{"n_layer": 10, "d_model": 320, "n_experts": 64, "experts_per_token": 4, "d_expert": 64, "d_shared_expert": 384, "activation": "swiglu", "moe_layers": [2, 3, 4, 5, 6, 7, 8, 9], "router_score": "sigmoid", "normalize_top_k": false, "routed_scale": 0.5, "balance_loss": 0.000126, "balance_bias": true, "init_std_router": 0.0237, "lr_router": 0.0003, "vocab_size": 7829, "norm": "layernorm", "norm_eps": 1e-06, "tie_embeddings": false, "optimizer": "soap_variant", "lr": 0.00202, "beta1": 0.95, "beta2": 0.99, "batch_tokens": [16384, 32768, 49152], "seq_len": 1024, "train_tokens": 286100000, "steps": 9288, "dataset": "wikipedia_en"}
Below are experts of layer 2 (counted from 0) of a mixture-of-experts language model. Rows are named router (the router's row for the expert), gate (a neuron's input weights, with its number), up (a neuron's input weights, with its number) and show model dimensions 288-319. Each number is 128 + 24 x the weight over its row's rms, rounded and kept within 0 to 255.
Before each expert's rows: "gets" lists some tokens that make up at least twice as much of what it gets as of all text; "comes after" lists some tokens at least twice as common just before its tokens as in all text. This comes from a sample of Wikipedia text that the model never trained on. Tokens count by the router's weight.

# expert 14
gets: "\n", " G", " Al", "B", " C", " New"
comes after: "\n", ".", ")", "=", "===", " ="
router [142 137 153 127 108 142 103 177 117 104 116 152 131 164 125 121 134 140 176 102  97 123  98  95 149 105 129  99 142 175  99 125]
gate4 [147 160 158 148 146 164 141 109 129 117 119  55 110 138 127  89 133 137 157 130 134  89 145 133 161 100 159 113 145 170 150 164]
up4 [110 155 148 129 134 134 132 151 145 113 134 157  69 164 108 105 121 147 150 127 161 106 115  93 148  98 163 104  97 121 136 139]
gate5 [119 132 172 119 146 139 156 181 105 121 161  99 178 153 103 125 127 142 156  95 126 126 153  97 159 162  96 144 138 157 118  72]
up5 [137 118  92 137 118 140 109  72 140 148 101 147  71 112 153 136 158 104 111 158 183 128 124 159  99  92 137 135 120  78 169 179]
gate6 [112 121 191 120 133 110 112 162 112 115 119 124 132 166  99 145 115 149 129  85  98 119 113 124 138 136 168  80 114 151  90 104]
up6 [132 113  59 150  96 144 151  87 137 128 138 132 112  92 157 115 150 120 120 200 163 131 121 125 129 136  88 174 133 103 160 138]
gate7 [122 167 140  91 162 105 137 114 119 140 154  96 126 140 131 123 108 176 117 114 148 139  80 112 139 168 125 131 162 146 120 166]
up7 [146 117 164 121 118 122 116 143 152 130 142 133 151 113 152 105 151 123 187  95 142 104 150 111 140  93 126 133 139 124 137  81]
gate8 [171 174 139 109 144  73 132 164  86 157 154 126 100 164 146  87 156 157 128 116 106 102 123 154 149 133 155 115 128 121 129 147]
up8 [175 184 130 107 132  85 133 169  77 145 176 126  93 145 151  96 173 171 114 139  94 114 109 154 140 132 134 113 139 146 125 148]
gate9 [157 121 142 138 133 117 173  90 117 132 133 143  96 138 117 141 109 131 111 142  98 124 123 172 155 115 127  99 136 168 139  99]
up9 [127 149 114 142 114 124  99 167 112 132 119 107 140 118 150 113 140 140 153 122 136 139 126  76 104 150 105 174 115 109 116 159]
gate10 [129 120 147 109 161 143 117 154 142 180 187 114 144 105  94 107 155 153 129 125 139 145  98 109 149 125  98 142 154 165 151 115]
up10 [199 139 146 110 155 104 122 119 110 177 142 131 142  81  90  90 146 148 137 113 115 101 118 149 146 138 115 130 128 106 128 123]
gate11 [125 148 161 112 157 142 151 148 138 145 161 132 113 135 151 120 152 168 119 155 137 121 130  84 102 148 106 141 146 125 112 121]
up11 [143 125 149 126 113 124 137 103  96 149  98  98 134 127 102 130 129 126 149 115 128 142  76 157 149 113 138 106  82 139 145 135]
gate12 [110 135 123 134 135 150 136 140  96 110 167 109 157  90 119 137 136 139 123  93 128 110 104 123 145 141 131 121 136 181 117 121]
up12 [145 113 151 155 133 105 127 106 142 133  81 169  99 168 137  98 132 117 114 171 129 107 131 141 105 118 141 127 118  85 139 135]
gate13 [116 116 114 160 119 151 143 126 119 121 171 111  97  46 150 132 121 140 164 128 142 104 102 125 108  84 151 139 142 134  99 115]
up13 [133 105 109 133 101 129  92 116 125  98 167 111 108  87 155 150 140 143 159  95 154 132 135 103 107  80 156 142 156 133  95 118]
gate14 [149 135 145 156 134  75 146  97  99 116 143 162 112 108 139 120 160 156 171 126 178 141 133 148 121 121 135  90 167 131 126 132]
up14 [ 92  77 128 100  99 143 136 133 130 146 172 106 123  71 123 115 137 123 115 120  81  89  77  83 139 140 125 127 106 125 148 115]
gate15 [141 148 161 176 100  41 115 119  99 160 112 155 162 138 137 132 150 167 132 126 163 130  87 115 144 116 106 116 126 131 129 150]
up15 [124 176 103  94 119 149 108 100 180 105 148 123 123  62 101 134 127 107 158 131  98 111 115 154 112 118 132 141 105 123 108 129]
gate16 [140 113 142 152  99 144 122 110 160 127 136 118 132 139 141 151 125 145 125 117 128  99 152 122 141 107 146  87 142 128 195 119]
up16 [148 123 163 149 102 154 119 140 142 117 136  99 132 166 140 161 113 151 138 117 126  96 152 125 159  81 134  76 138 122 169 113]
gate17 [151 124 115 119 182  96 153 112 107 116 175 115 130  88 123  85 117 162 134 128 130 113 151 118 124 149 148 160 139 154 158 127]
up17 [138 135 110 123 139  94 144 126 121  86 167 137 139  92 114  90 117 147 133 148 118 133 151 102 114 106 151 153 120 141 136 134]
gate18 [137 142 143 119 135 140 147 152 129 130 146 135 116 129 114 114 109 160 134 139 130 125  94  86 162 152 126 116 126 156  95  90]
up18 [130 135 131 115 151 141 151 145 141 146 129 106 144 139 106 110 104 159 133 141 126 138  92 100 141 171  98 139 143 159  99  84]
gate19 [152 152 159 114  95 133 129 124 117 105 131 145 168 122  87 150 133 142 173 103 104  66 101 117 156 124 163  63 107 127 131 116]
up19 [171 147 146 103 120 140 131 122 108  90 133 161 132 113 111 154 140 125 162 104 120  48 107 123 130 100 162  65  88 107 132 105]
gate20 [123 106 128 149  88 130 138 140 109 101 152 175 101 109 127 147 115 143 101 145 110 112 112 109  97 110 171  98 138 135 114 123]
up20 [120 122 159 128 140 128 145 124 137 151  89  91 158 156 135 121 143 112 129 116 154 138 178 131 157 132  65 161 135 137 141 132]
gate21 [138 123 148 119  94 116 102 129 137 148 190 166 123 105 155 122 153 123 145 103 121 116  96 113 123 127 135  91 103 160 128 161]
up21 [ 88 127  94 115 139 166 139 152 134 151 113  85 137 136  89  98 146 142 138 137 163  96 159 167 111 135 176 167  65 107 126 172]
gate22 [163 148 132 107 126 141 129 134 110 133 129 155 115 141 133 125 171 176 140 124 134 125 152 146 154 202 158  99 192 147 132 101]
up22 [119  93 132 145 102 133  77 116 144 117  93 119 180 150  95 184 124 107 126 135  99 162 120 145 153 156 139 103  81 113 138 124]
gate23 [137 133 128  59  80 147 115 145 134 122 131 127 125 109 153 128 126 165 116  75 123 135 132 151 146 129  91 116 145 152 127 134]
up23 [168 162 118  89 134  73 116 125 169 158 120  90 117 147 105  83 146 144 137 129 110 135 121 145 129 142 138 126 137 159 152 148]
gate24 [151 147 106 114 150 184  90 176 117 150 122 129 105 115 123 131 162 136 155  98 155 130 127 135 118 125 128 124 153 143 143 154]
up24 [ 74 151 148  98 113  95 166 115 166 117 154 113 146 122 101 113 138 150 105 128 101 156 116 102  98 144 138 116 134 109 156 112]
gate25 [ 90  86 155 134 125 103 135 142 145 117 124 141 170 163  68 124 142 129 127 139 118 171 127 103 195 141 111 142 126 151 136 126]
up25 [ 93 120 148 124 129 121 138 144 168  97 133 164 139 167  67 141 122  91 125 146 111 172 153 122 174 125 165 125 117 137 150 145]
gate26 [190 139 127 128 112 126 142 116 127 166 144 126 128 163 143  98 161 145 144 101 125 132 128 147 152 130 119 141 170 151 118 108]
up26 [188 131 138 132 142 146 133 138 124 131 137 105 115 177 143 116 141 144 145 100 125 151 136 133 125 142 126 168 174 142 101  92]
gate27 [131 135 107  84 134 187 145 122  77 156 121 134 108 147 166 140 152 119 181 135 112 106 126  86 144  99 152 104 152 148 115 127]
up27 [147 146 128 139 139 149 126 110  85 144  89 130  95 125 118 162 147 110 150 103 136  89 155 162 105 114 132  93 198 117 118 186]
gate28 [103 125 150 132  76 136 107 127 138 132 111 165  92 197 142 109 131 127 118 110 121 135 140 104 123  99 108 137 137 118 115 146]
up28 [114 130 139 118  64 123 107 112 153 132 117 160 105 160 138 119 137 122 113 109 129 121 156 137 127  93 107 124 142 105 119 136]
gate29 [148 127 105 132 128 139 119 130 150 140 148 116 124  76 129  93 164 146  80 124 100 169  85  42 149 155 125 155 123 156 135 149]
up29 [130 146  93 107 119 130 125 154 151 117 128 133 144 115 143 119 165 135 106 128 119 177 125  49 153 140 108 157 136 143 162 144]
gate30 [184 167 128 111 119 134 141 103 107 107 121 131 113  61 119 140 139 120 162 166  71 104 137 132 168 154 130 154 133 135 139 139]
up30 [ 80 117 152 140 159 148 136 144 130 151 108 130 134 187 126 119 138 145 115 120 171 147 116 135  87 124 154 114 125 121 140 109]
gate31 [130 154 180 146  78  98 113 162 138 152 119 143 152 154 105 126 120 129 112 137  99 104 120 140 160 129 116  79 168 175 117 119]
up31 [118 133 149 161  67  98 107 154 140 129 100 154 170 141 111 126 106 103 116 140 104 107 136 149 156 140 140  78 160 150 118  93]
gate32 [124 121 126 141 179 171 140 134 120 116 137 116 112 138 101 157 131 168 142 127 146 163 151 131  94 127 168 109 174 145 139  83]
up32 [131 161 143 121  76 102 111 128 135 138 132 169 131 119 139  68 146  87 145 131 124 107  98 138 164 135 100 116  91 106 132 141]
gate33 [129 116 127 156 106 156 116 144 128 102 123 110 149 184 128 153 132 169 134 102 137 113 185 119 154  85 174 119 198 180 101 119]
up33 [132 108 153 141 120 166 129 144 100 122 122 142 128 167 169 127 110 143 159 134 134  99 178 100 143 110 114 152 175 143 147 121]
gate34 [121 105 163 124 122 130 125 123 147 141 143 124 178 178 125 137 131 140 138 125 132 155 129 129 154 121 140 145 109 164 129 153]
up34 [113 133 154 110 115 132 118 125 141 109 149 130 173 147 133 133 149 125 125 127 134 154 124 123 135 109 130 134 109 142 135 154]
gate35 [176 151 154 103 148 111 145 142 107 180 138 118  98 114  72 161 163 123 143 135 154 106  93 128 178 157 145  99  99 130 115 104]
up35 [157 157 135  99 145 123 136 154  94 172 145 108  96 111  87 165 174 129 117 138 136 121  76 108 150 149 117 128 115 169 103 119]

# expert 40
gets: " was", " is", " a", " were", " are", " be"
comes after: " was", " is", " as", " he", " it", " It"
router [147 127 135  95 112 110 103 111 109 182 124  96 123 131 117 103 184 199 138 159 121 103  88 125 109  98 110  58 141 160 110 130]
gate32 [127 146 151 142 160 133 125 100  83  93 131 117 122 116 145 160  87 145 160 155 154 107 120 102 121 123  65 132 149 144 156 111]
up32 [110 139 123 114 133 123 104  85 105  92 129 119 133 104 169 156  96 138 163 157 146  99 111 110 107 104  62 114 140 141 123  77]
gate33 [134 147 137 117 120 112 128 124 160 131 117 120 157  95 168  89 138 138 118 142 134 118 146 134 126 175 138 129 116 150 138  89]
up33 [133 116  95 154 105 121 118 156 107 111 130 148 134 143 139 147 107  99 134 107 110 156 129 128 115 101 152 111 138 122  93 156]
gate34 [151 102 144 112 118 108 130 110  79 184 130 143 144 132 122 128 101 158 120 125  73 103 110 147 120 101 105 120 113 124 102 138]
up34 [131  73 136 161 130 121 105 122 113 178 107  97 106 176 107 140  93 185 114 134 111 137 108 139 105  94 122 113 142 152 134 132]
gate35 [112 149 177 187 125 130 147 130 139 116 153 116 125 177 163  66 130 125 129 119 147 151 129 118 116 151 128 131 158 123 103  98]
up35 [118 130 112  95 145 158 147 159 108 135  95 115 132 125  81 173 110 138 125  86 167 118 113  81 162 148 127 128 138 107 143 135]
gate36 [149 157 142 126 138  98  99 100 124 162 142 119 136 144 156 122 176 110 118 166 120 137  74 130 111 107 186 138 104 142 155 102]
up36 [132 207 135 177 111 128 105  71 113 101 180 151 101 137 162 156 149  97 166 142 161  98  90 144 105  93  97 147 116 105 125 115]
gate37 [156 111 125 117 118 129 129 115 143 101 163  75 155 128 111 103 161 100 194 145 155 134  84  88 125  87  76 130 145 111  79 100]
up37 [103 143 123 164 141 138 133 142 100 124 110 165  91 127 148 167  96 137  82  93 118 110 164 158 126 176 174 141 125 153 197 159]
gate38 [118 161 129 141 144 144 145  91 102 128 136 117 123 106 167 102 146 127 103 123 126 154 120 133 151 141 129 160 104 204 122 127]
up38 [101 105 123 129 135 119 143 159  90  99 150 118 105 121 106 190 139 104 129 117 124 169 142 119 133 144 121 125 134 123 166 162]
gate39 [137 139 125 109 125 123 149 117  89 142 140  85 105 153 100 135 167 144 115 150 144 154 171  99 147 116 141 103 130 133 144 133]
up39 [140  71 127 112 154  93 117 116 116 118 141 118 121 109 142 117 140 125 109 125 127 105 152 167 124 109 162 131  99 112 135 151]
gate40 [112  96 137 164 124 104 126 142 123 108 151 112 112  99 151  96 107 171 114  92 130  80 174 100 102 137 119 102 155  95 152 104]
up40 [161 112 136 142 119 136 105 148 138 153 135 112 103 130 125 112 119 185 100 120 130 105 167 121 119 132 125  88 139 146 129 140]
gate41 [175 124 130 172 117 147 149 115 106 147 119 152 105 122 133 122 134 142 126 105 167 110 166 134 133 153 103 113 146 114 106 155]
up41 [ 80 135 134  87 152 129 116 151 132 129 163 100 147 153 124 117  96 124 113 130  94 142  98 111 142 117 154 132 120 131 145  95]
gate42 [157 117 111 119 140 109 123 125 133 169 147 170 107  97 106 170 142 148  98 132  89 130 148 152 122 144 167  93 122 125 148 150]
up42 [148 127  95 104 134 104 115 105 122 146 139 151  98  96 137 189 111 149 105 136 101 121 128 130 103 128 170 105 129 135 152 138]
gate43 [135 133 136  81 125 130 102 108 158 113 119  99 147 106 118 137  86 128 114 129 139  77  98 161 143 156  80  93 155 173  84 109]
up43 [128 123 118 117 125 141 133 143  87 130 166 144 128 179 127 125 155 101 149 123 118 173 161 116 142  70 144 161 116  78 145 118]
gate44 [151  79 108 156 117 106 117 153 122 178 115 148 145 143 157 146 136 110 110 168 139  98 108 100 144 123 146 101 123 132 149 125]
up44 [123 180 168 104 133 152 133 109 127  82 168 107  94 116 133 124 138 143 123 105  95 145 158 147 108 128 116 174 136 144 115 132]
gate45 [197 157 112 138  95 100 122 115 125 132 138 124 117 119 147  84 162 150 157 142 117 123 140 117 112  89 121 104 136 161 142 130]
up45 [170 153 104 152  71 104 129 120 153 129 124 142 123 118  95 107 158 138 145 125  98 116 129 137 117  95 128  75 147 110 126 127]
gate46 [137 153 144 105  97 162 108 105 102 142  95  91 165 159 112 141 142 125 122 150 117  97  87 146 143 114 105 115 112 166 115  75]
up46 [ 92 101 104 133  84  99 147  87 102  99 144 123 112 116 159  87 104 140 135  94 144 106 100  74 106 109 147 109 141  77 110 128]
gate47 [135 160  97 118 121 130 164  97 110  93 154 166 109 159 133  95 160 100 116 148 147 126 143 150 149  95 132 137 111 139 188 136]
up47 [ 98 110 158 106 107 103 129 139 143 114 136  62 141 129 122 134 131 162 159 136 120 124 121  95  86 161  85 121 147 119  86 132]
gate48 [125 106 143 112 106 119 151 117 124 175  84 150  92  97  80  54 104 103 146 112 152 169 112 114  99 125 103 150  75 128 130 162]
up48 [131 125 131  91 115 103 100 119 147 170 115 135 111  88 120  79 122  95 127 123  98 153  83 114 127  89 119 138  70  87 130 111]
gate49 [146 156 123 167 126 191 147 136 162 132 154 133 116 111 121 133 109 140  91 130 100 123 118 132 167 122  85 127 126 174 117 124]
up49 [119  69 148  75 127 117 139 151  98 134 105 104 133 159 124 157 157 131 179  97 149 156 173  99 154 157 167 137 109  85 168 151]
gate50 [122 139 142 137 146 126 136 121 127 160 150 127 160 151 146 166 137 120 123 167 136 109  87 133 121 120  92 151 150 199 127 116]
up50 [110 132 134  87 108 119 117 139 110 165 151 136 141 173 192 125 144 150 128 160  87 117  78 115  96 128 100 133 140 177 113 105]
gate51 [138 106 143 111 181 175 116 141 101 185 131  90 106 129 121 176 149 151 125  99 110 124 122  75 134 109 126 131 105 137 129 123]
up51 [145 123 142  94 139 169  97 113 116 143  87 114 108 134 123 158 137 133 116 107 130  96 128  76 143  82 103 107 117 112 151 104]
gate52 [123 160 124 152 132 133 125 191 118 133 123 136  71 158 126 112 125 149 110 141 156 156 140 106 108 132 119 119 140 144 137 125]
up52 [168 123 149 126 126 103  96 151 102 160 112  87 138 160 140 114 108 175 107 127 127 139 135 127 108 136 145 115 167 170 131 121]
gate53 [130 119 163  88 134 125 158 143  99 161 131 117  87 130  92 104 145 158 141 115 144  93 139 104 156 158 128 130 162 165 173 138]
up53 [124 153 118 149 101 136 135 110 104  95 112 157 115 107 113 155 136  86 137 105 119 142 140 128 151 118 135 127  80  75 143 141]
gate54 [122 148  84 152 130 173 130 113 137 103 152 127  87 138  64 127 109 150 137 140 129 128  82 125  89 121 116  98 125 126 104 144]
up54 [146  93 124 132 105 155 126 132 137 154 137 106 137 155 118 153 126 146 136  88 106 113 124 124 158  71 150  71 127 135 119  90]
gate55 [121 139 117 108 149 146 124 142 135 137 173 106 142 106 122 165 129 148  92 148  90 159 146  91 106 138  88 113 151 140 120 122]
up55 [ 89 129 139 122 176 121 126 159 160 124 182  99 132 122 128 145 156 119 175  99 111  90 117  81 122 121 103 102 150 134 123 104]
gate56 [ 83 136 129 168 134 140 147 140 147 101 149 175 119 166 122 125 103 110 177 126 140 130 116 127 138 116 137 100 159 104 126 158]
up56 [121 144 132 145 100 104 104 119 123 120 153 163 106 139 125 102 101 129 134 127 130  95 106 117  97  88 152  90 171 103 123 143]
gate57 [144 119 120 151  95 117 129 144 117 137 117 119  85 125 105 144 165 200 139 103 142 133 141 141 135 112 134 116 127 120  98 152]
up57 [150 120 142 139 109 134 125 130 138  92 124 141 170 105 116  88 153 154 119 140  93 175 135 119 123 122 150 112 104 106 104 127]
gate58 [154 111 159 129 155 141 121 114  91 141 128 124 136 123 186  79  92 157 119 139 136  90 137 120 122 127  87 115 104 140 131 125]
up58 [133 143 115 158 110 120 152 132 150  87 142 141  90 111  68 157 148 107 140  98 154 171 147 122 148 124 157 150 157 116 130 148]
gate59 [143 123 113 178 137 141 107 107 120 148 163 138 138 103 142 189 145 157 119 139 125 101 150 171 109 128 142 147 134 147 161 104]
up59 [141 127 124  87 147 134 143 123 138  97  98 110 137 135 157  97  93 106 143 134 125 165  96 122 148 138 152 148  96 106 118 155]
gate60 [133 147 116 120 151 163 151 146 132 129 135 103 131 141 118 108 133 166 103 114 163 113 177 118 115 150  71 110 118  99 145 126]
up60 [ 55 138  79 127 169 107 127 132 160 121  81 140 163 111  65 103 110 143 127 113 156 140 115 121  76 156 110 109 123 100 143 177]
gate61 [109 147 129 131  88 119 114 118 125 162 107 116 133 148 134 103 136 189 110 172 142 119 129 132 103 121 146 103 127 150 131 114]
up61 [157 113 145 134 164 138 147 134 117 110 153 126 123 123 134 136 134  76 147  91 119 125 119 108 144 147  85 144 133 124 119 150]
gate62 [141  85 138 116 155 157 124 151 145 123 130  99 112 155 115 123 174 117 175 166 126 143 141 116 143 117 166 116 119 109 140 156]
up62 [123 123 122 150 155 148 106 108  95 136 122 101 116  65 169 167 126  99 146 125 145 114 120 146 123  86 168 130 107  76 137 158]
gate63 [154 114 158 115 144 103 103 105 139 124 139 102 153 144 185 170 160 168 115 168  85 110 109 150 124 114 181 123 127 154  97 149]
up63 [ 71 138 119 105 153 126 118 154 156 114 121 119  88 127  99 105 154 137 127  95 177  87 152 135 116 129 130 139 139 126 163 120]

# expert 21
gets: ".", "\n", "s.", "\"", "-", " The"
comes after: "\n", ".", "s.", "==", "es.", ")."
router [149 127 118 115 117 102 106 151 117 155 173 137 132 124  95  99 160 166 151 117 116 118 105 138 139 126 130  95 112 161 144 125]
gate32 [129 114 120 123  80 155 125 115 134  80 105 137 164 180 137 155  82 150 101 125 133  95 176 112 162 120 144  99 168 115 130 111]
up32 [158 103 117 129 111 106 138 139 134 127 133 133 150 127 100 105 139 105 143 124  94 170 151 109 149 124 100 135 124 116 184 129]
gate33 [145 138 135 160 124 130 137  92  89 136 112 142 115 130 126 159 119 149 116 101 138 107  95 113 122 175 129 121 135 130 139 118]
up33 [ 93 129 107 114 107 143 124 103 132 108  74  99 107 103  94 104 129 124 140 129 168 104 121 141 142 124 170  99 145 121 118 161]
gate34 [160 125 148 125 146  93 138 131 119 113 163 133 139 111 150 125 153 115 105  91 116 141 112 122 192 203 142 144 126 110 118 140]
up34 [175 138 131 120 160 117 137 136 128 126 164 137 117 127 153  94 119  93 146  97 110 143 140 131 189 181 170 144 112  97 114 125]
gate35 [175 103 119 126 158 155 128 126 130 110 102 152 105 130 147  60 129 110 109 105  96 141 147 121 137 110 142 119 117 113 153 120]
up35 [113 119 113 130 147 132  94 107 135 129 130 110 143  68 137 145 133 138 129 129 138 124 128 117 122 108  91 159 117 120 127 107]
gate36 [144 120 125 145 105 144 159 151 135 122 133 142 160 110 138 133 122 111 157 143 130 109 148  99 146 136 129 106  98  95 140  86]
up36 [117 131 130 135 153 124  89 118 116 143 115 105 116 134 111 113 145 137 128  96 118 125 120 170 102 120 145 150 160 144 135 166]
gate37 [116 115 123  95  87 156 121 126 108 147  86 105 134 129 137 152 122 114 117 137 103  89 124 105 162 127 156 103 146  92 123 116]
up37 [159 153 103  86 112 132  90 122 134 150 102 139 146 128 121 165 125 135 155 174 122 136 132 123 173 102 136  76 115 118 186 116]
gate38 [136 160 154 132 116 126 133 156 120 128 161 133  81  92 159 125 133 170  72 154 163  80 106 140 145 147 104 142 167 196 102 138]
up38 [131 142 143 147 120 129 139 138 132 121 150 166  97  95 156 122 106 153  86 153 161  96 122 146 148 124 114 136 153 176  86 138]
gate39 [169 146 116 140 126 111 144 125 135 137 170 161  71 105 138 119 129 150 157 122 115  94  97 157 114 126 161  87  83 150 115 120]
up39 [ 99 119 125 114  98 147 100 117 111 122 119 137 157 134 122 162  45  88 142 121 120 127 152  94 120 125 115 118 120 110 146  83]
gate40 [149 145 113 121 125  98 143 130 131 122 187 116 100 142  98  88 167 151 123 150 167 139 148 141 134 152 135 146 129 147 173 143]
up40 [100 131 172 139 127 164 117 131 107 124  82 141 142 129 144 168  95 128 133 105 123 113 113 119 143 110 111 107 146 103  71 116]
gate41 [111 165 149 138 107 153  98 171 134 181 132 145  83 116  90 157 125 172 128 118 107  94  60 110  93 122 130 100 162 121  92 189]
up41 [131 113 160 128 148 124 159 118 130 114 108  85 156 132 137 127 132 101  90 140 171 113 171 131 149 126 140 147 135 133 161 113]
gate42 [130 149 109  98 137 134  97 102 148 168 107 126 103  91 114 148 176 148  90 121 117 116 102 145 127 159 102 113 145 112 124 101]
up42 [ 97 114 122 116 139 160 127 176  95 133  87  81 103 124  65 158 128 121 124 104 125 105 121 119 145 139 133 115 133 101  86 125]
gate43 [111 118 132 129 121 128 131 126 146 127 134 120 144  74 108 115  98 118  76 115 125 102 170 155 147 167 127 151 143 146 142 134]
up43 [ 97 114 139 140 156 139 139  96 138 145 141 140 137 164 137 159 117 116 155 138 140 125 119 133 150 115 154 121  99  86 115 142]
gate44 [126 169 112 134 156  91 136 142 129 159 130 160  93 142  83 121 116 154 105 175 122  92 147 141 160 129 132  74 132 126 138 150]
up44 [117  99 170 130  92 155 133 119 108 103 122 131 144 140 165 143 148 103 123 100 142 160 115 110 113 121 132 192 122 104 116  88]
gate45 [146 157 136 148  99 146 136 116 139  71 128 159  79 159 134 143 127 150 188 121 115 124 168 114 128 109 152  98 119 109  99 179]
up45 [156 141 125 139  93 132 121 121 137  89 124 157  72 117 120 127 107 148 158 127 108 107 130 158 128 121 161  89 117 107 114 153]
gate46 [156 163 114  77 147 152 134 155  90 155 163 149 118 105  98 106 164 137 162  91 106 148 127 136 143 120 137 149 116 110 116 113]
up46 [136 114 116 118 123 116 102 109 147 143 118 134 120  82 119 168 127 107 159  94 127 125 167 147 100 104 149 107 112 131 126 184]
gate47 [120 152 158 148 143 172 135 159 120 124 129 107 105 212 124 102 148 140 140 125 120 145 120 136  97 128 146  97 130  91  90 139]
up47 [127 143 110  89 149 163 137 136  85 187 123 176 112 150 157 129 149 129 108 123 171 117 114 111 155 116 127 120 146  94  86 151]
gate48 [106  76 134 127 119 114 133 155 162 143 105  97 135 176  98 108 129 167 124 161 108 129 104 105 136 129 132 125 146 128 132 134]
up48 [151 187 135 144 151 151 119 118  94 130 174 148 107  85 155 142 132 105 131  83 148 132 120 146 135 125 128 117  79 129 123 101]
gate49 [ 84 127 137 171 102 129 129 118 129 138  81 158  94 134 123 127  97 158 110 115 158 121  94 123 168 127 122 102 173 138  94 132]
up49 [ 75 106 132 142 107 117 135 109 109 135  89 172 111 105 134 119 114 137  72 161 134 157 110 118 178 135 104 124 157 125 147 129]
gate50 [124  69 124 137 134 130 127 115 127 127 202  85 151 126 158  80 170 136 169 121 103 141 119  66 114 141  74  82 108 109 107 125]
up50 [144  91 110 127 128 103 118 111 161 127 190  96 145  95 167  76 137 110 165 120  84 162 131  72  89 122  79  96  82 103 111 143]
gate51 [157 149 159 122 129 122 113 129 111 128 165  97 136  97 159 108 156 120 101 138 113 186  86 110  99 180  64 118 116 145  92 116]
up51 [107  94 132 123 115 101 123 118 109 109 146 108 162  89 163 117  96 117 109 122 121 156 116 113 113 151  66 118 125  91 110 133]
gate52 [206 122 120 118 159 109 157 209 127 163 142 133 136 177 165 121 177 138 105 128  93 128 156 145 105 136 119  97  88 150 162 130]
up52 [ 87 137 154 145 115 106 122 100 104  92 138 118 102  89 117 131 116 154 151  80 133 145 165  97 143 165 110 112 160  69 168  92]
gate53 [146 154 150 121 119 119 137 138 111 105 147 138 122 164 117  98 118 158 137 138 143 132 135 109 102 131 137 137 133 109 149  94]
up53 [ 82 118 124 109 151 137  91 119 136 125 134  93 143 113 107 171 158 116 141 113 122 149 109 133 147 140 125 107 130 117  85 177]
gate54 [ 95 145 147 118 146 134 159 117 112 147 107 112 115 168 134 116 145 141 129  69 132  83 114 148 114 129 149 170 177 192 104 116]
up54 [152 139 155 119 155 169  76 116 132 128 125 135 138 122 157 159 134 110 181  86  97 142 108 106 124 116 140 125  75  94 133 148]
gate55 [143 152 144 136 154 148 146 122 126 162 129  93 141  62 131 114 132 143 197 121  95 114 105 134 111 159 109 151  82 114  81 139]
up55 [139 147 118 117 163 125 146 135 163 134 154  89 140  87 147 119 153 121 173 148  73 143 114 140 111 184 116 167  99 168 108 138]
gate56 [149 148 128 124 127 131 123 127  97 144 128 159 114  97 115 103 146 129 159  75 118 105  60 142 199 107 108 169 120 149  98 102]
up56 [129 136 146 135 146 131 135 146 155  94 146 126 134 141 151 138 145 140  74 173 121 164 146 107  90 147 123 126 136 125 164 112]
gate57 [145 115 128 132 153 173 120 132  95 138  96 103 125 133 110 107 100 120 130 128 163 159  70 125 110 138 121 175  86 174 125 141]
up57 [103 121 143 124 105 102 148 123 134 138 171 138 127 116 140 135 150 138 141 119 144 102 159 101 142 132 145  84 147  73 113 137]
gate58 [ 88 127 119 126 133  92 138 115 132  90 159 171 158 142 198 160 124 165 108 100 106 110  73 129  82 148 154 145 126 144 145 133]
up58 [143 146  88  95 124  53 113  97 170 113 161 191 160 124 154 130 128 155  82 110 114 142 100 167  79 160 141 127 123 136 137 152]
gate59 [136 153 119 145 108  89 129 140 133 163 131 121 109 175 134 136 125  93 169 116 171 143 125 115 116 127 147 145 127 140 106 115]
up59 [109 119 121 137  80 111 133 105 141 108 124 126 118 163 127 140  88  94 155 127 168 131 126  98 133 136 170 132  92 125 104 125]
gate60 [132 139 110 136 115 158 109 164 135 124 149  97 174  94 127 132 161 175 121 125 101 125 146 127 159 163 103 123 126 146  69 144]
up60 [123 142 162 117 179  78 148 130 126 132 113 188  93 143 114 117  73 101 120 119 130 143 118 132  98 119 153 129 138  88 182 113]
gate61 [131 169 137 111 175 147 115 137 145  87 132 141 104 135 157 101 144 113 168 112 106 125  82 119  73 158  96 137 120 121 134  79]
up61 [ 97 116 117 129 127 157 134 130 116 147 128 117 132 154 103 140  77 143 123 133 165  91 140 125 170  83 165 116 125  97  86 199]
gate62 [147 128 119 144 136 119 146 149 120 117 118 160 122 123 143 149  89 120 141 160 105 140  71 121 122 107 136 108  90 167  59 143]
up62 [143 113 173 144 133 149 135 110  98  89 155 110 127 123 168 104 187 120  98 122 198 107 159 109 133 131 110 178 162  89 143 113]
gate63 [150 138 132 148 181 154 108 144 151 153  84 100 124 174  58 119  81 165 164  85 119 130 103 132 123 153 147 114 153 128 104 177]
up63 [155 119 117 130 159 129 113 128 178 158  87  99 142 144  59 106  97 147 154 101 115 135 130 129 111 162 130 112 122 136 117 172]